Weights of a small mixture-of-experts language model, trained from scratch on English Wikipedia.
Size: 12 layers, 32.5M parameters.
Experts: 64 experts in each of 11 layers, 6 picks a token, a softmax router.
Below are experts of layer 9 (counted from 0) of a mixture-of-experts language model. Rows are named router (the router's row for the expert) and show model dimensions 0-159. Each number is 50 + 12 x the weight over its row's rms, rounded and kept within 0 to 99.
After each expert's rows: "mostly gets" lists some tokens that are sent to it at least half of the time; "gets" lists some tokens that make up at least twice as much of what it gets as of all text. This comes from a sample of Wikipedia text that the model never trained on. Tokens count by the router's weight.

# expert 22
router:41 63 42 58 54 69 61 35 58 66 31 29 43 31 34 65 51 51 52 34 69 42 37 35 55 41 62 32 65 32 56 60 56 50 20 60 52 48 26 46 73 32 42 67 40 37 44 26 58 74 41 43 56 66 64 50 47 79 47 63 58 64 37 50 35 56 57 55 40 50 47 48 68 64 38 50 41 51 40 34 45 29 60 55 52 44 36 36 63 59 51 37 33 48 58 64 57 51 62 61 49 61 52 55 66 58 59 15 61 50 36 50 57 58 49 47 46 55 47 39 51 54 40 56 36 50 65 34 43 49 53 56 54 46 38 60 78 57 50 36 51 34 62 38 42 31 71 48 53 49 49 49 55 42 56 52 67 65 71 36
mostly gets: " −", " but", " when", " while", " where", " because"
gets: ",", " and", ";", ".", " with", " but"

# expert 39
router:30 62 43 71 50 59 53 38 54 53 39 42 44 44 46 76 57 71 58 35 56 53 42 41 53 40 56 47 54 47 56 57 65 55 52 48 56 61 42 70 57 43 42 50 40 24 37 48 48 63 51 20 53 70 65 72 51 60 72 58 65 48 39 39 24 54 55 62 31 74 55 34 45 51 40 64 53 56 31 48 22 38 53 55 36 26 26 44 59 44 60 37 45 46 72 66 56 55 44 68 52 67 47 36 72 58 45 36 62 69 37 52 66 52 44 41 59 49 42 32 45 53 43 75 54 65 43 51 49 60 58 72 59 34 43 59 49 43 54 27 44 49 60 38 49 51 59 35 72 61 42 42 50 45 48 61 57 58 52 30
mostly gets: " Genus", " •", "″W", " Coordinates", ";\n", "Scientific"
gets: "-", "\n", ":", " Species", " by", " •"

# expert 44
router:37 46 42 71 61 65 48 41 71 63 48 39 40 38 46 52 73 52 57 41 65 37 53 32 49 50 45 44 50 32 72 72 60 54 40 59 57 53 44 58 60 42 26 52 35 43 31 41 52 58 39 28 70 60 56 61 51 66 71 63 56 57 48 41 30 59 38 68 44 53 47 51 52 71 37 34 43 39 43 39 41 46 53 55 43 47 38 41 46 57 58 38 51 58 63 57 64 52 68 59 61 62 44 43 67 37 75 32 67 68 44 51 56 62 33 48 65 52 33 29 51 48 38 51 38 65 63 57 42 38 65 68 35 41 37 56 68 55 62 31 55 34 59 25 45 33 61 25 52 60 45 42 61 34 49 70 55 62 60 35
mostly gets: ".\n\n", "==\n", " |\n\n", " =\n\n", ".\n", ")\n"
gets: ".\n\n", "\n", "\n\n", " |\n", " \"", "==\n"

# expert 57
router:42 72 47 69 63 71 62 34 59 50 26 49 38 25 52 57 63 63 55 54 54 43 51 40 52 46 69 41 54 40 57 63 53 50 44 61 50 49 39 49 65 48 34 52 38 51 53 46 61 68 39 49 64 56 42 49 46 52 61 52 64 55 49 35 31 60 34 63 36 67 41 49 56 71 50 50 39 33 35 34 37 36 51 48 44 50 47 41 42 42 37 55 42 52 76 49 71 50 68 54 59 57 39 49 57 55 65 32 62 73 41 58 58 51 55 38 56 58 38 38 34 59 27 62 40 50 48 58 33 50 56 59 34 34 29 54 68 59 63 29 29 37 58 42 45 25 76 44 46 68 33 29 57 36 66 63 49 73 50 30
mostly gets: "20", "19", " '", "18", " “", " "
gets: " ", "19", "20", "18", "–", "17"

# expert 16
router:36 67 46 57 54 73 50 34 77 58 50 46 41 42 37 67 60 58 47 36 55 47 37 37 39 46 55 40 57 31 61 73 54 55 42 57 42 75 55 49 72 46 40 49 44 43 37 37 48 57 40 37 53 52 51 52 54 59 70 59 64 56 33 38 32 48 40 54 38 58 40 39 58 58 37 46 38 33 54 34 46 41 62 60 56 39 38 42 60 57 48 24 42 35 58 64 67 41 59 69 60 69 49 41 59 42 67 40 76 69 25 55 61 62 47 51 62 55 39 22 37 60 35 51 48 52 57 64 45 62 66 61 49 42 38 56 74 44 70 35 44 37 65 50 50 24 57 35 44 58 48 42 65 21 49 57 61 58 62 43
mostly gets: " Chevrolet", " Yes", " Racing", " Ford", "sson", " Jr"
gets: " |", ")", ";", "i", "er", "son"

# expert 45
router:54 54 51 64 55 65 57 49 54 59 35 31 49 42 30 68 79 59 59 46 63 48 47 47 57 53 62 32 78 32 55 60 57 44 41 58 51 50 45 57 74 52 43 64 40 38 39 43 58 77 37 44 65 47 60 61 29 65 63 56 51 54 37 34 23 51 59 53 36 66 41 47 51 66 55 43 40 39 34 49 39 40 52 41 38 47 40 38 54 54 40 50 44 52 63 60 57 47 62 69 59 49 46 53 55 54 66 24 38 56 23 54 62 68 52 55 62 51 34 41 40 53 31 64 26 53 61 53 45 51 62 61 48 27 35 63 74 58 57 26 46 38 52 41 41 30 66 37 58 55 47 22 63 33 65 50 54 53 57 34
mostly gets: " $", "′", " −", " +", "_{", " Votes"
gets: " ", "0", "–", "1", ".", "2"

# expert 25
router:36 65 53 48 73 71 54 36 64 54 52 39 58 50 55 64 60 55 58 18 57 35 59 49 40 42 51 32 53 42 64 60 57 49 40 65 34 70 35 54 59 52 39 59 39 52 45 36 52 60 51 44 61 53 62 79 42 54 60 48 68 51 40 37 27 38 55 50 42 63 35 34 69 60 44 54 29 28 54 39 47 38 52 66 56 30 52 42 39 44 40 37 48 51 51 58 64 42 71 56 65 59 40 35 55 60 58 42 57 63 39 51 67 63 44 50 45 63 43 47 49 61 45 65 31 51 62 56 34 63 73 58 41 35 38 43 48 47 57 36 43 46 65 51 46 25 70 29 43 47 26 39 60 45 61 51 61 71 70 19
mostly gets: " January", " August", " November", " May", " April", " September"
gets: " ", " May", "20", " August", " November", " April"

# expert 12
router:18 61 43 64 66 63 50 17 55 54 35 39 51 43 29 65 72 50 69 46 61 38 46 41 47 33 40 43 52 47 59 54 58 50 46 68 60 54 33 57 62 54 33 58 51 50 33 45 49 73 25 43 70 56 45 60 34 68 62 59 54 61 50 43 25 50 48 53 42 55 45 45 47 57 32 49 47 47 40 35 35 46 43 67 36 42 38 34 53 60 49 57 42 47 61 54 59 52 65 62 57 53 34 53 63 45 58 27 65 47 50 47 59 54 39 41 50 47 33 26 50 56 30 53 43 62 51 49 41 56 55 63 54 38 40 53 70 69 62 36 69 49 54 35 46 40 72 34 64 61 35 44 58 33 55 73 66 56 70 19
mostly gets: "(", " (", "===", " [", "====", "{"
gets: " (", " N", " R", "===", "==", "\n\n"

# expert 23
router:49 63 45 56 55 72 55 55 60 62 36 33 33 49 40 59 61 61 62 35 66 48 43 42 41 50 49 20 45 51 55 67 57 63 35 54 58 58 49 56 53 48 42 43 53 42 56 40 79 57 44 46 57 53 40 69 50 62 60 62 55 53 51 47 30 72 38 66 43 62 29 41 58 61 46 44 44 29 50 28 46 37 58 41 38 44 51 42 44 53 41 35 38 39 53 63 64 46 62 46 47 68 36 44 63 58 69 32 57 68 46 69 53 61 54 45 67 75 30 41 30 49 53 65 26 55 43 55 45 63 55 52 54 44 42 61 55 50 68 30 42 39 65 37 39 20 63 40 52 53 28 38 77 40 71 58 60 64 62 35
mostly gets: " century", " south", " north", " west", " east", " southern"
gets: "19", "th", "18", "20", "17", "16"

# expert 7
router:31 53 53 56 58 63 52 24 59 50 21 27 51 38 37 53 53 66 58 48 58 42 45 49 48 39 46 51 61 49 69 66 47 56 39 53 48 64 45 64 63 47 43 43 35 42 42 40 58 61 37 41 63 66 66 73 48 74 53 57 58 44 39 38 37 67 49 58 34 58 54 45 68 67 33 52 36 38 52 31 51 46 47 62 49 36 47 42 56 34 51 38 40 51 62 55 58 49 70 59 58 71 42 52 58 68 68 27 56 67 44 60 58 51 39 39 66 59 49 47 49 49 35 58 36 51 72 58 38 55 64 69 34 38 27 47 77 49 54 31 48 43 63 26 58 45 51 36 51 62 45 18 57 50 46 71 57 75 54 38
mostly gets: " until", " ==\n\n", ".\n\n", "″N", "===\n\n", " ===\n"
gets: "|", "-", " |\n", " in", ":", ".\n\n"

# expert 15
router:34 58 48 57 56 61 66 35 65 56 34 34 44 34 40 55 53 65 53 30 49 32 42 38 40 42 39 30 48 47 69 59 66 55 41 55 38 61 47 58 51 37 39 65 48 45 35 30 65 62 32 54 53 60 50 61 48 54 46 51 61 59 25 48 40 70 44 56 55 66 36 51 67 56 43 47 31 33 45 35 30 42 60 47 39 34 58 41 65 42 45 31 41 42 53 65 68 49 73 60 57 62 41 40 54 67 60 43 67 64 37 71 63 71 55 41 50 47 34 40 48 66 38 65 38 60 61 66 35 60 73 64 44 36 39 60 57 45 76 34 54 39 56 40 55 35 57 37 63 60 54 30 69 43 54 57 60 70 67 50
mostly gets: " at", " across", " in", " near", " throughout", " during"
gets: " in", " the", " of", " at", " on", " from"

# expert 9
router:37 49 34 55 66 51 62 46 71 63 46 51 58 19 39 56 57 51 55 42 61 32 53 54 48 33 45 38 53 33 64 70 55 68 51 65 56 65 36 38 63 22 44 61 45 39 40 31 68 61 38 40 56 73 73 67 42 80 53 58 57 66 36 37 35 53 60 47 44 65 44 42 48 56 37 47 39 49 39 41 43 40 59 53 35 45 49 44 53 57 47 29 41 39 56 56 63 32 63 57 55 57 57 47 66 58 61 43 73 45 41 63 61 40 56 45 53 59 42 43 31 60 39 66 60 57 68 53 38 45 57 57 28 53 31 44 70 65 59 44 32 39 57 39 37 42 66 47 71 69 46 45 69 37 61 57 74 59 50 42
mostly gets: " has", " would", " was", " been", " became", " had"
gets: " to", " was", " is", " would", " not", " be"

# expert 50
router:49 54 34 65 62 65 59 34 72 61 39 50 59 33 44 71 78 60 54 45 59 41 57 34 46 53 47 44 68 48 45 64 69 60 49 58 52 57 40 55 63 53 41 45 30 44 38 35 55 56 47 32 52 52 60 58 53 62 58 65 54 52 33 50 33 70 41 54 39 62 39 36 67 63 39 55 41 25 40 43 55 49 49 59 48 39 42 34 49 41 57 58 47 56 68 49 49 42 58 54 70 52 37 48 63 54 63 26 55 46 32 48 62 47 51 49 63 66 40 29 25 62 31 68 37 38 62 66 44 55 67 67 42 37 40 65 70 46 56 29 42 32 51 45 52 30 60 31 52 63 51 26 65 33 42 66 50 54 54 21
mostly gets: " JPL", " album", " Released", " episode", " ·", " —;"
gets: " ", "\"", " |\n", " —;", " (", "3"

# expert 6
router:41 51 55 69 70 66 64 34 49 43 38 19 53 23 42 52 75 53 63 31 61 48 55 46 49 41 68 39 56 52 50 66 57 39 44 57 47 63 51 54 65 45 50 55 38 45 46 32 70 59 45 51 65 53 54 73 51 60 65 60 65 58 51 38 35 70 34 50 27 51 38 36 62 74 43 46 40 38 52 23 50 39 55 59 42 45 49 39 46 46 37 39 39 55 64 60 50 40 71 55 64 57 34 43 58 51 53 26 59 62 28 55 67 49 50 33 47 55 36 51 34 45 50 58 27 38 60 49 40 67 64 56 51 32 44 61 46 44 54 41 55 44 52 49 59 40 58 49 51 71 27 37 63 47 73 60 55 62 77 31
mostly gets: " years", " every", " early", " next", " months", " two"
gets: " the", "20", " ", "19", " years", "th"

# expert 63
router:40 70 40 50 56 72 56 37 64 69 46 42 42 36 43 59 62 57 47 46 60 30 34 37 31 44 39 32 52 39 59 59 59 48 48 53 62 68 43 47 62 46 44 54 56 42 31 45 61 71 39 38 54 52 41 66 28 63 67 65 68 57 42 48 28 63 55 53 39 63 37 44 56 52 44 52 53 41 49 33 40 36 42 51 38 38 41 36 39 49 49 35 43 46 60 63 59 55 61 65 59 77 30 50 59 47 70 35 55 53 54 68 67 61 55 38 62 64 37 30 32 67 36 57 46 56 42 43 29 58 67 56 51 49 50 49 66 59 56 42 32 24 66 47 54 19 57 34 47 55 33 25 61 43 65 65 58 65 62 43
mostly gets: "(s", "born", "(", "е", "и", " (#"
gets: " (", "19", "20", "18", "–", "F"

# expert 53
router:29 55 55 59 64 63 58 45 54 57 22 51 44 33 54 57 53 69 52 47 77 34 47 48 40 28 54 47 45 53 58 72 63 39 31 55 54 65 46 52 66 51 47 51 42 48 40 37 53 68 41 44 48 50 61 70 52 72 75 66 57 66 38 30 38 63 54 53 25 73 53 47 51 66 36 48 49 40 45 32 45 34 47 42 46 34 44 43 47 53 59 37 43 57 61 59 51 43 55 80 54 69 64 35 51 46 57 25 55 54 26 47 56 50 46 33 43 59 40 30 42 40 53 65 36 74 49 56 47 49 63 72 38 45 35 41 54 49 71 37 49 46 62 43 60 25 49 33 57 59 34 43 57 35 67 57 50 52 70 45
mostly gets: "==", "See", "|---|---|---|---|---|\n", "====", " Location", " Candidate"
gets: "==", " |\n", "See", " also", " career", ")"

# expert 27
router:25 50 38 65 70 59 47 40 71 58 44 42 38 50 45 69 48 62 51 49 53 37 52 46 24 39 54 31 52 33 60 57 56 49 40 56 51 63 41 39 57 39 24 53 44 45 48 42 53 46 49 59 61 50 63 59 47 55 58 63 53 63 44 48 23 52 53 62 51 65 57 45 64 59 28 44 40 45 43 45 39 50 55 45 53 34 46 50 56 43 47 33 30 41 54 62 67 30 54 70 56 53 43 42 62 58 83 42 47 55 25 54 61 69 50 47 53 68 30 30 46 63 40 53 38 61 57 59 50 57 65 66 53 27 41 69 69 49 65 42 53 44 52 47 46 30 50 28 50 68 41 40 70 19 53 54 73 79 66 42
mostly gets: " Stadium", " Win", " Racing", "*", "ports", " Chevrolet"
gets: " |", ";", ")", "3", "2", "0"

# expert 41
router:41 38 49 55 66 68 67 32 57 64 47 40 41 38 37 60 52 60 70 46 57 41 56 32 30 46 51 45 57 41 68 52 66 61 48 60 49 73 52 43 51 43 53 64 45 33 47 46 78 55 30 34 62 56 51 46 36 47 58 53 53 71 41 34 44 65 40 57 44 52 36 39 60 46 40 51 45 30 45 43 43 47 61 43 28 15 46 36 73 54 50 42 34 51 70 60 60 37 68 55 58 52 39 51 68 45 57 36 71 51 37 61 70 65 46 48 60 58 29 28 46 65 41 73 27 46 67 46 38 58 64 53 40 40 46 60 57 52 72 32 39 41 55 42 63 44 64 26 51 65 43 44 53 41 58 59 56 51 71 48
mostly gets: " de", " La", " des", " De", " del", " la"
gets: " the", " a", " de", " The", " La", " r"

# expert 3
router:37 63 39 43 56 66 56 44 70 56 39 46 41 33 35 67 49 51 57 37 58 34 29 51 51 33 51 30 54 54 74 66 60 49 47 64 48 62 39 60 48 37 43 58 53 51 40 39 59 58 54 57 46 64 52 60 51 56 55 56 61 66 34 49 27 56 48 56 45 62 46 53 52 63 47 50 42 39 35 38 28 42 56 69 50 42 43 30 44 39 48 47 38 39 58 56 77 46 67 58 56 63 36 34 49 62 63 45 58 72 35 70 61 72 44 53 55 55 37 41 42 61 34 64 45 64 57 65 36 60 58 61 45 41 25 58 59 60 76 33 52 28 68 31 45 15 51 32 54 53 45 40 59 30 57 53 51 71 60 27
mostly gets: " Mexico", " Province", " India", " California", " Italy", " Australia"
gets: ",", "20", "19", " in", " United", " States"

# expert 34
router:48 59 47 60 58 66 53 28 64 73 25 32 40 36 47 57 57 56 56 37 54 24 34 33 47 44 58 43 58 27 63 62 50 50 28 53 50 55 29 39 55 31 40 61 40 47 53 35 48 57 36 40 49 68 57 53 47 75 54 72 65 55 30 46 35 57 42 62 45 53 46 52 67 64 30 41 44 46 35 45 38 31 56 56 44 40 46 37 63 52 53 40 35 38 56 57 68 43 68 61 59 78 50 48 62 63 65 34 71 60 48 60 52 54 35 38 55 56 42 48 60 49 37 54 43 59 64 47 32 48 54 64 44 49 49 40 72 59 70 40 47 33 68 41 53 29 69 32 62 55 51 42 63 34 50 62 59 67 70 42
mostly gets: "),", " while", ".\"\n\n", " While", "\",", ",\""
gets: ",", " and", ".", ".\n\n", "),", " by"

# expert 51
router:35 43 35 59 65 55 59 47 71 71 31 45 59 22 42 54 63 52 51 37 65 38 52 44 46 44 52 37 61 20 64 67 61 62 42 69 40 57 35 47 68 26 41 63 46 45 42 27 63 59 28 36 51 68 67 68 41 74 44 54 68 64 37 44 45 56 53 50 44 69 44 37 52 58 40 46 37 55 39 46 41 37 66 49 48 41 43 44 54 54 40 31 43 45 58 62 55 35 61 63 60 59 59 48 67 59 62 44 75 48 33 63 65 43 53 50 52 53 48 39 28 51 42 69 48 49 62 57 38 45 54 54 28 45 39 57 59 63 60 43 35 43 65 35 40 38 65 45 67 65 44 36 68 44 57 58 73 64 48 44
mostly gets: " has", " would", " have", " had", " been", " him"
gets: " to", " for", " of", " and", " in", " with"

# expert 55
router:46 54 43 53 62 70 52 24 78 55 45 50 36 39 35 64 64 65 38 43 60 54 39 35 49 53 56 40 52 35 65 45 62 51 44 47 47 62 50 47 77 44 27 50 37 38 39 35 59 65 21 43 56 53 51 64 38 63 70 61 68 60 47 48 27 65 44 64 40 73 45 53 65 57 35 41 38 52 50 52 45 42 54 59 52 39 38 45 58 60 40 34 50 44 58 55 56 47 61 63 59 61 45 47 65 45 62 40 73 72 16 52 59 54 52 58 47 62 46 10 42 56 44 55 29 41 56 57 48 42 61 64 52 42 34 55 61 43 62 47 49 43 72 50 51 38 65 37 52 60 37 44 65 32 60 53 61 61 69 36
mostly gets: " such", " These", "   ", " well", " Yes", "\\"
gets: " ", "\n", " |\n", " such", ")\n", ".\n"

# expert 29
router:34 54 58 51 60 67 49 38 55 54 43 21 44 43 35 83 59 53 73 43 62 33 40 46 30 42 45 30 64 32 51 53 63 46 41 59 52 52 39 62 57 49 50 64 45 29 18 34 55 57 44 48 59 53 69 71 44 61 67 65 57 60 42 43 26 55 51 66 54 49 29 34 67 61 45 46 32 44 37 43 42 40 52 71 49 44 50 40 72 45 54 27 47 46 45 54 61 52 69 65 51 54 51 42 42 42 53 40 50 53 44 42 68 69 53 44 51 64 49 53 44 62 44 60 24 49 71 52 40 64 82 74 30 52 41 52 63 53 52 44 57 38 56 43 55 39 57 53 52 56 56 44 57 39 72 44 61 66 69 43
mostly gets: "″N", " February", " January", " September", " December", " March"
gets: " |", ";", "|", ",", " a", ":"

# expert 61
router:31 65 49 65 58 83 54 39 66 53 45 35 55 39 50 68 64 53 56 41 66 24 32 53 49 53 71 21 52 48 55 69 51 46 33 56 63 46 47 57 61 42 35 50 38 47 39 38 52 63 47 42 58 56 56 56 50 51 70 58 62 53 32 40 34 63 47 51 40 82 42 42 45 66 43 54 45 30 35 41 38 47 39 56 37 39 43 29 50 32 55 46 49 52 47 62 62 43 58 65 50 62 45 43 60 59 57 37 51 65 33 59 71 60 47 37 51 48 28 40 43 42 49 59 46 71 58 68 28 53 67 75 47 33 37 53 60 56 79 39 53 40 59 51 49 25 62 48 59 63 42 38 65 33 61 56 51 59 57 36
mostly gets: " DF", "–present", " Championships", " FW", " MF", " FC"
gets: "20", "–", "19", ")", "0", "08"

# expert 18
router:43 61 43 64 59 67 60 47 67 52 47 31 41 40 56 69 55 63 58 56 51 26 36 35 43 32 56 39 64 31 64 64 55 50 48 59 46 71 42 49 62 40 39 66 35 34 43 41 52 63 31 44 55 56 50 57 42 57 68 73 56 65 45 34 41 62 34 72 38 59 48 34 71 51 37 35 38 47 50 39 35 42 56 43 49 31 39 41 63 36 32 43 38 51 55 57 54 36 53 68 73 54 48 32 59 58 44 44 62 56 39 68 62 46 46 28 61 68 50 36 54 52 38 67 44 59 52 41 37 73 73 59 26 47 47 47 46 59 56 44 47 20 61 51 44 43 47 34 61 64 48 30 65 44 62 71 64 57 67 48
mostly gets: " Best", " You", " Social", " Love", " Award", " Royal"
gets: " a", " of", "'s", " for", " The", " M"

# expert 49
router:52 65 53 61 64 72 65 48 56 55 28 25 46 30 37 58 78 58 59 47 70 40 53 47 50 44 52 22 63 30 49 57 54 47 41 61 45 45 51 62 59 47 38 51 40 32 46 46 58 63 37 52 57 57 48 65 46 67 66 57 50 53 35 34 29 58 41 62 35 67 30 47 52 41 53 38 39 42 33 29 43 34 55 44 35 51 48 38 42 63 37 57 32 35 56 59 66 44 63 64 55 49 48 48 46 61 66 30 59 68 27 56 55 57 58 54 59 57 38 46 42 51 44 67 28 58 52 49 50 55 51 69 54 34 42 60 67 69 48 24 40 38 60 36 37 29 72 47 44 60 37 45 65 33 68 54 51 60 66 32
mostly gets: "′", "31", "9", " .", "50", "41"
gets: ".", "0", "1", "2", "5", "3"

# expert 13
router:25 56 38 56 46 84 48 40 69 51 21 45 51 41 49 67 50 70 53 56 65 48 46 57 39 50 53 49 45 53 62 57 57 56 30 54 56 55 39 53 49 36 41 39 41 26 33 45 56 60 46 34 44 66 70 59 57 67 80 58 64 55 39 50 25 58 46 45 29 66 50 33 62 62 36 45 55 51 41 33 45 52 60 55 48 29 40 40 55 47 55 45 35 40 66 58 64 50 47 68 58 73 42 50 63 50 44 33 57 64 35 55 61 49 37 50 64 52 44 39 36 56 46 70 48 50 56 71 45 64 65 67 59 31 28 40 75 54 52 32 50 50 70 43 58 45 63 40 54 60 36 39 56 27 47 54 65 64 52 34
mostly gets: " Succeeded", "″W", " %", " Preceded", "   ", " Location"
gets: "-", "\n", " |", "|", ")\n", ")"

# expert 52
router:42 50 37 60 61 55 54 34 53 62 45 34 51 48 29 55 53 68 55 30 73 46 57 47 43 36 51 44 53 42 58 65 78 68 43 66 44 76 46 34 72 41 46 66 54 43 48 35 66 67 35 41 53 49 72 66 34 71 58 60 62 59 41 48 37 73 34 63 46 46 48 34 63 53 36 63 39 30 53 43 45 45 63 46 48 30 36 49 50 63 51 32 27 46 69 60 54 40 55 55 56 59 50 46 64 44 48 30 64 76 45 54 56 53 40 49 52 53 43 25 35 66 33 61 40 49 54 48 46 47 56 57 47 46 28 73 55 67 46 39 30 46 58 34 51 46 67 42 64 65 39 41 62 48 65 60 62 62 68 41
mostly gets: " across", " can", " how", " dep", " are", " con"
gets: " in", " on", " is", " to", " of", " are"

# expert 14
router:37 42 43 64 57 68 57 42 61 60 40 38 47 32 20 60 52 73 62 44 57 43 52 38 39 38 42 40 57 48 69 62 60 71 49 62 46 68 38 44 53 31 35 59 48 33 46 32 72 70 37 28 59 51 61 55 47 69 55 56 55 60 31 50 39 61 33 58 44 61 35 39 67 53 37 49 56 31 63 42 30 46 57 51 39 27 38 42 54 66 58 33 32 41 73 69 58 43 65 51 46 43 44 38 76 49 57 31 63 61 38 76 57 56 32 59 65 62 38 42 48 61 34 56 36 55 51 42 50 59 57 51 56 33 36 61 48 49 58 33 44 34 54 47 59 40 62 44 58 63 37 43 62 41 60 60 59 50 69 46
mostly gets: " fort", " its", " large", " church", " nearby", " front"
gets: " the", " The", " a", "The", " at", " its"

# expert 59
router:50 55 39 63 52 72 56 42 72 66 48 36 47 51 46 73 66 53 50 46 49 45 41 23 35 50 58 43 73 24 69 56 53 43 46 58 52 65 41 53 60 28 34 58 36 28 41 41 49 55 38 35 47 61 56 56 37 56 52 69 68 54 29 48 38 61 60 59 37 60 53 42 64 69 34 47 27 42 36 51 48 45 51 50 44 46 36 51 53 46 55 33 44 44 60 60 65 27 58 62 70 74 46 40 58 64 69 48 62 43 29 53 61 63 54 41 59 52 45 41 43 58 35 65 35 47 65 58 32 50 56 71 52 51 50 40 73 68 56 28 44 34 59 39 47 23 63 31 63 55 44 24 56 48 47 58 58 58 58 45
mostly gets: " David", " Robert", " RUS", " Steve", " Mike", " Thomas"
gets: " |", " by", ".", " and", " with", ":"

# expert 58
router:43 58 48 65 54 53 45 42 72 62 51 54 27 37 44 61 40 54 43 53 70 50 53 46 42 58 54 44 64 42 54 52 53 52 30 42 44 55 45 49 68 35 24 55 34 57 43 47 67 61 36 44 63 74 60 57 40 60 79 46 56 62 43 37 22 53 39 43 38 64 54 34 66 60 32 41 31 36 46 29 48 41 53 59 50 27 37 61 53 56 50 28 49 39 56 58 76 39 53 56 61 56 50 44 53 40 70 45 49 57 26 76 70 55 33 49 63 65 47 37 36 55 50 48 38 50 60 56 55 62 60 48 48 58 45 41 62 48 70 18 44 32 65 48 57 42 62 44 61 74 49 42 64 42 65 63 64 64 67 47
mostly gets: " St", " det", " fact", " sett", " bar", " str"
gets: " ", " St", "r", " fact", " War", " V"

# expert 60
router:40 46 36 59 75 56 58 35 68 55 33 39 55 15 51 53 60 55 62 39 61 36 47 38 44 34 46 36 69 32 62 58 65 72 46 68 46 53 48 47 60 27 36 60 32 36 31 21 58 75 34 37 71 63 69 63 43 74 59 59 76 62 48 31 49 54 46 55 34 59 52 33 55 61 28 45 44 48 42 47 46 37 52 42 45 38 41 40 64 49 36 44 45 46 62 73 56 48 65 67 64 49 48 48 64 57 61 41 59 48 50 54 54 45 49 52 57 59 31 41 49 52 37 67 49 52 60 52 41 38 61 55 39 36 40 64 56 67 62 45 42 45 67 39 34 44 66 51 61 64 49 35 56 40 59 49 67 57 59 47
mostly gets: " has", " been", " was", " have", " are", " is"
gets: " was", " is", " as", " a", " were", " be"

# expert 21
router:49 52 37 64 67 82 64 38 63 64 45 38 49 46 43 68 58 50 76 43 63 40 57 22 40 56 60 52 66 40 58 42 55 36 45 61 58 56 40 56 55 34 25 66 35 38 32 38 67 51 34 40 55 60 58 41 37 53 62 50 60 59 45 48 42 63 49 50 36 57 45 33 65 54 21 55 21 40 39 50 34 35 58 48 40 36 37 50 60 53 51 37 44 48 59 56 62 44 57 66 71 56 42 51 72 55 77 40 64 40 47 56 68 64 30 27 48 62 41 43 40 39 31 66 35 49 54 52 42 62 59 52 40 43 45 43 69 52 56 44 47 35 64 44 58 29 62 45 58 63 36 52 61 47 55 55 67 60 67 39
mostly gets: " what", " El", "The", " The", " Mr", " Lar"
gets: " the", " The", "The", " a", " K", " R"

# expert 1
router:34 63 49 62 73 58 64 32 62 47 40 32 43 30 35 60 56 68 62 58 69 56 46 33 41 32 43 50 60 42 60 57 60 61 41 58 62 58 37 53 63 41 37 65 43 45 50 42 58 73 32 54 57 57 50 58 30 64 66 57 55 57 45 46 44 60 33 67 32 57 50 34 58 47 34 44 38 45 49 36 47 34 55 49 48 29 31 42 48 50 51 36 21 55 77 56 67 48 52 56 73 58 43 56 63 47 47 34 70 68 44 53 59 48 36 31 48 64 38 20 56 51 47 60 45 66 52 49 48 70 60 56 25 47 44 52 55 63 51 35 61 33 50 37 59 47 59 34 51 66 37 34 60 36 58 70 54 47 68 37
mostly gets: " bi", " ph", " mon", " anti", " ge", " aut"
gets: " the", "==", " P", " C", " \"", " a"